Below are experts of layer 6 (counted from 0) of a mixture-of-experts language model. Rows are named gate (a neuron's input weights, with its number), up (a neuron's input weights, with its number) and show model dimensions 128-255. Each number is 128 + 24 x the weight over its row's rms, rounded and kept within 0 to 255. Numbers have three digits each.
Before each expert's rows: a language model's description of what the expert responds to. This comes from a sample of Wikipedia text that the model never trained on.

# expert 42
It responds to: The conjunctions and and or, and prepositions for, of and on, joining nouns or phrases, as in "Film and Television".
gate0:136106090148147169142122048117097125097103136123128147163154156131140103089161137101123121106132109132116119122176123126108129138125116125123099169121148123133121140137167115083128123136125129154157123125130126127109096101141125127115121117140099132135082137124149124137132146106155143166113128119140144143087145139149156120093153087183130169167137077125091107140065148138126098128155
up0:125140143095137105136138132157153153142115127146116117161144112149136142153136119123157151127124151108135133102124179141082095115106107166071168087137140157152177154133115109134184156154110110127103101149115153161114156138134080149056086103096163123133107147127125134126109161129105146091164133107147120150126157118136098134142095130125149078116092161122134139114128100081124086147118
gate1:116139123150136109148158105137143135089070109132127169094118099160180143086144124170083113147139102104103158113149092119137119171141147132117160094129167138105121104119156108108126105110183117100110057106146118116136121137143139112139109145122178122107074145114112139138158136115131140111139124137095169178125088120141137143123153120175102099124124138116134068123141147137135103159134
up1:144110109152123166126122096153149145148151139144167190114173084097117076171101112122137158071143130143162137100143143165110128125075123098086144152101152118124162144139119118160123130098101127176173135090149122131133112114115094160140097116136136093113155145100112140122119126132156122164113134085149141122099123132147129144123130159130152140141112066110123148133147130137105101137143
gate2:139113127144163166104123172118096155111148113158138089137085133168158138115074143134128127107128113132127143097132133123140117129112127144161172145088125162156110131172116144117164102085124118116092119115112174148107085092144108167132103109101137134135123131073149122141087174157123149130146119182144158134079158118139099129111123133120158145113163104126149144131107140142144127103089
up2:131161112181171150127161097155108105136153097138134128134121155118147126129092118120137094119108133118156154112131097107153084110118134138121137176109103133124106105127133165120116096131131110136157131131154195119124111109143142145135138086101130128211135133110098108122110105162123129094141167183126127138102094146105149145119138164076138147144165113114133129081163121091137123137094

# expert 60
It responds to: The letter m as a metre unit, word-initial pieces st, dis, per, reg, and "ol" in Lincoln.
gate0:094143111063123103123132125131097170106133121136093111107145144145102107109108109082132118153142124111087174141112119084173125094139094154189129172110120088123148147110132114080167118125116131076148141119127093105157126140151127129137104112117141131153158135182111127172140135118111104133171063085160078141104113165136120139148069157144127078101121126138118122118140117126107121135144
up0:126091078098059120073127151168116099123165105150158146050154132087104116163065148114143137147141099097107151178176174131131098113142124129116130155096122130144099109091110126111131156157150124132127135098129118139142157124138131138116133097117152132141139105103138124143156102117139131121143142126135097108113105093147113141108121151112127119154138107128112117179129129120162106134149
gate1:111076107128137120111127127105101147146117087116108126153098108166128139165132081096137158140140141106144117099162141180147086136108152144111103110121122151129109135115098133148130144109156117124158129116084081114135159139133155169151174171134139153144143117080168128138141121191145179134185104175076157162128138101181142125163180106131115184121125108156172111127059168109119097114128
up1:126103087157132131132142124140106130193075095124073123142182106140092086127109142108135126112092143137080102127115125174090150095139142122122113147146133083158140116163130139113122145138103175139125142143122152109147102116075106154131099138155122130138101098136104149149083162191101134164156162162133121115134148132106080096135115142130154126123136121109131128118131146166111109123110
gate2:150167112176102131143140147111121116167147113129127189171154105168143126115143075128111150124135082085124115077144105104148099114142086119168133136105151087109103132111145116091107144118128124125146162156168095136105084126144117146127077146160095132163130148115118138108141137122091146141135118139117165168162157109121101105141110128123133097111136145121110147150134169143098128123130
up2:168161088119110101113138111105131148152141125159124145119103112123149180135096125080117114103131099107109122142129107115132117125148143112145120166119093116134097127105162126096133100112129110139152110114113087106081105119120149130084112118084121129135172109089149082168137134183103131105114133124123114133146150117177128126101085113139086129132138115121153131139113151115152121131103

# expert 1
It responds to: Plain space tokens after colons, pipes or commas that come right before a number, as in infobox fields, table cells and years (Postcode: 4873, | 926).
gate0:139142142182128136125141132130152143117140091113142114144094146102138110111168117110128127132114111107105163112124135118111088104109128077176108173157154124120128103094117089111103116099138131108172135112112109102161123093171136105075157093142137108143125113123111099162149143135153138154194117123123115142123137141118095089128113131159103121098125156151157153114085134115093134125127
up0:124105127101093092126121143122112105131119104156156144116163113139134115109113129151120126121137123144139121163169148154127121126135142145135150118098112162116141125122098157148174153096131186148154127096152187135097078084119139170150082141146126172133074146113141128103095114147154122148091143112158130082105139081119156161110108152083208168166144083092135162119146130119136094125106
gate1:112129106122127175119142109126081136088127126126167156150149151154143137136102109134138156088122111104112123159083133128132110095131105157134162138072116114109208153132127141118141119140154159129166158155142075152150121134115099136168101133110140118118159145116125123097142135099166127146114142084086156118123173124143148127090107159126178103130127125164147100142160115104112136113120
up1:149159112120118094129116131121108130106116134141143122191096137118130128187123144098106141130125140137158084112153117104105115161144131124104139137138157134168086145118152107133158143136135154163114159112137128136093096127138170135104108146098108178157116107113134150142170124119103148110098144138127116152143127115147133131119141100117129110130109139095103148131144124137108169090152
gate2:116104091117121125099110119125130082126145136133135150156117117102142090119138149135111105109115114133166155090108096121098119110085097109178145165129109173110139147142123115167124181098108112118183118123134135125155146098131137112144127125173141142132121118107165171106135158153110115088177116119136130091116138128094088129108167124129102123181146133133110128142117136115112160108109
up2:149175179171177158154112116099115147177155138111149101156106131146103090093126129148142132123135089129114100100110093144138111113139098159065110135143126159131141131130112125091118065117101115146144090156104152153112123143133111151108141118134089153133109107130110098124129102141120122160123135129152104107118107151195132097149130109154121137150134081139163140132129101157130137114163

# expert 13
It responds to: Digits ending years or scores in sports tables, plus competition words like season, Championships, Cup, tournament, game, election.
gate0:095090111126096126115098121090136072104137138120089163099166131109147124098163111110121120161126135085141135118108166115176130125191125153117123157141152139148145126094129154107092136121130160143082131105157142128121118145169105124088112125114128115136121141145179118107143114114111144123125151147140099147142144105129129101090093123138108161145150175086123144121094112087138108083110
up0:165109167142137102094124149140102128087116147131143138110130114134112113142142146112148140108089084145124118151129095092143115126143104124124153130141129136113128106144131114157130172168144108146153092174134111096107160156127158124149145148129152088086154123084118144111145167165123125122127097156124123116145126159150128094150126115084104127124111105103142145120138125113145134151133
gate1:113144127122148144147075095134105099104123163158120132130097131122160128056139176161147115118156144116151166148092137054120141132113119157099104161163107151155146115109175152138123116161125145084112137133132140142091114113091152140150102060135098164115120135124133143141138165117070106126113132112136159086128163135088082122081131145166157150050151139138133112119143147140109111120113
up1:129135125124142130137127126107129095109173152119165154109107101122162153143118097164091114124156102113092172108144147118144141136149116123123118161142113130202119155101117106163121078110136141115118125101132132122078176152155163154127103114148124134113159147088120105091152130093092125135085114096138157113138155122131148142117109117100164163133150125140135151114172130129148119137174
gate2:093119119124149114136077117101129125139152090125172130109118170103149100129074097090155163118158136138086135104076164092131147129110159145081135129088105165134133106094159121108116131153148150146129155138125127124099138159159138136123119129096110149136118132111179116122102135146143111124132133132133087121130109112145108112118192144093116146140100139118115122066145119098120111068134
up2:107115124151128097124100118069120143153151140112142150127119163101100155173105121110127170135101108153127093132101142097121143151093126125139120157073162177123147102081158212091146104117142111150100147116111126132083097128144135097156110168118131129150098118122147144086114121121077114135084113143108139121129086119124178146103158106142126139118132060110083141131130122138123128098114

# expert 55
It responds to: Hyphen bullets starting new infobox lines, plus first pieces of words after them, such as S, R, Cl, un, as in Clade.
gate0:103136116121136139154142076106106108090126126153123093119117149148151135125132127119114147074130134114108120124119187117121119144101140135120118109112136158157128140105136119088158115136147133187122147115126172158154111106106111134117154125101117146154119144128109162121163087142152139140143134105129129105114100114149126112117149130125134132147112136091106125094151174101119113118097
up0:135145126148125111136153126105112089104120137140111094141133097110149106138123119093131119098140144079130149137112162127171114122125150156123124129112125118178092160096125122078111156121115111181116136120061148132160134128143112110092114133145119105128138132148145112111123116131177131160159121122113081114136130107189149107143135136089146105154127113111129110102144186114141134130142
gate1:112135087125116138134136100141126170133154109119169130147167115112131102101118106152153130157140066135158128159139114137158129142101098117127106103102146111129147119154142094124125121157116138150105143122156106111134143129139141116129103098120133098132127116144141111118164135156103142098109140125141137116135111137120162080124169116103072133100120161122142125147120115087143126113149
up1:151129153166139126147124118184138144104132115110163121157082106109130124113156129161127132137122134134116117125121142136128157162121081122118130157128176160052139129114133095136070091110170139136117150091138155109152161108100126118138122161115128127127140134054110107095149136135141143089143123178114105116099103145110114123100119161141073141133131141141122081124139183164100146114162
gate2:110126127174125144112085182171093135131115114158117175137095096158143073133122180151154136133095135163160134113130122140115129112142113123109101117136087121154126124135204115147063122161146108098156068120144124129114089127080108118153110127116127096118193165119103119116097164097128113158148106152146156136140101128122128126112123145138110142093142096130108153132141129103090134153138
up2:109069145123113175096154090155126170115148092117102137166135138138139180131140143117141153149156146101135131152144161134128107114125092096137117135091142107170142110103132108125162118113155103167144101092123149140110127115081154114121177087126175160136111142088109124108124179147157118104154110141153193150138136125129131102141153127181103124114119134097085136126161134118121126132153

# expert 19
It responds to: Number tokens in codes, dates, measurements and statistics, such as ISO 3166, 100 m backstroke, September 17, 1 draw.
gate0:147069158160106136100145107127108149154129089116139090099124107155109154128148093143184144133160122120132096122123123099147118132129105091137140125117170143158130091142145136138154124153119145168131157148097140144113107136126118098139149146129143109111106129141172124142146132124118117204060160116102113121123094126161114134131152094072103146125138143152127182121126136170113055127130
up0:087140160140111153145154129135127146106094160130132147195128151127098120152070125105142128088138127120108092094121159140101113101156164124172095107143103103076146138136133054125144110130098108159134109127134059114107113141104090095165121127129147163158071145154126100128116127153121075102107100132116120127124129115133121122140136094126144098092092133097138108153155139084145150164140
gate1:116155119157142139071164121144144147111188098154078160141123151124137096138121157142125129137130153123109131140130086093122065127145120115141166170107189131100113155169142145119106152118107093134117120146137165103129094115138128148124120155119098086137160123096165132148125151104147177100163140169095153135169126124165133147138097132150118133157155139174121172131129137130074103130119
up1:120117129155091137144073132115097110114101186106122124102135132169126137091155075121127144075116125134145131159111129130119142132100158114128116099125105132141126068096095105173147122150139170124116160097116123115165136127129106115163107145129119163139119168168126141113155134134108099158121141122136107151110118114166113117123129099121110114088145113141100118097131148108127117117132
gate2:217120136163076117163147113137155158171129127116129135126110140181106149146159113184135138123147111099139124142124107109116103117139132140120108088162147144124132125140101107125107130085148120064180135136086121140130146113137164138088143126145109141112163088126115130137156112143132133164147183131133151094102134105151109099100103123140131136142100124110112122123129155114097169152130
up2:162120154117096070159176130147149103156077141134105104142095159138081085124134112114100140114150128102115125073103116162080138152109114119076139068117182174151140152160130173114107162093117130100101086138100108159138153096143221127080125139126136122095128135129123154117175150167152123181156155152173097094102144146137122131123129093183126125143136147126115118083089122133151135105139

# expert 53
It responds to: Odd word fragments and hyphens inside names, compounds and table codes, such as Baner(j)ee, sixty(-t)wo, spac(ec)raft, Round(-)robin.
gate0:089163102119131117121107103118122083128154116125127121107146103103121135100129108119140123126105139113160159092107122099111092109107115116146085107084143120121158154135114154102111142121094124067124136145103157136117079138123142140119146135127112119112128116159104156097101136105099140137129165129139119107126135102100122086149155109135128126105136145126116165152080128088115123113127
up0:108126144071121127132127149137141115135081161141102161148173100124194110112103156168138098128131121123146148171165145118071145081132114149137142143135115125184152137147141158122139109106137112134157129150197128121165165115133121104107166127131119124098151154118149091151151123101144179173151109123105118122124102101136180133110145111122124125106114119115107148107130128065126114138103
gate1:113144105153115120151112154146164175157152104142120140113155165127139163148154143127093147136133159112121155140136137128094114110134160133139157113183155093152149129131099179148119117124156140180136109133093128116127123142134165121159143127151143103127135138142111119108152112101119142140118156111120117139140130132136131103134118094116156147120112113130095093136112149125145104127107
up1:118157079145120108104129121161119151153114103157143077095135150120120082133134132110118127104121135153115125155147138119124165125100111118137225084153133121132137111138166141135122150086144171118142145146098127125144148124151150142137117135114131117115126120087127134167144093134108088143105063085113091139147128085138130137167128142113117183124125142105150139113112104124054092095122
gate2:114129130128117154083141118195151132139112068128137153148089127146179113113150093101120131124135106128157090137135118166141123155093149097117103135201133109170110128127109123125154122120118147165097123142140191138130145092141136136118111121111137125113110137136142152109122136061159158146135124112214143096110144107155113133143114086162127151093131113188111139126144166085128113138090
up2:099146162132149145146158089108159114157119181115100143115144138109122140114118091099121054126107134154134143108085148154112128092133114122153126108091160155129141068121135139188101118141129129150087133144126122131153109098145113120138118168155111129087091135120097122148127138156123151165148188136119157121105128116067129147073141130103137107113146155139086179096115109140117198187122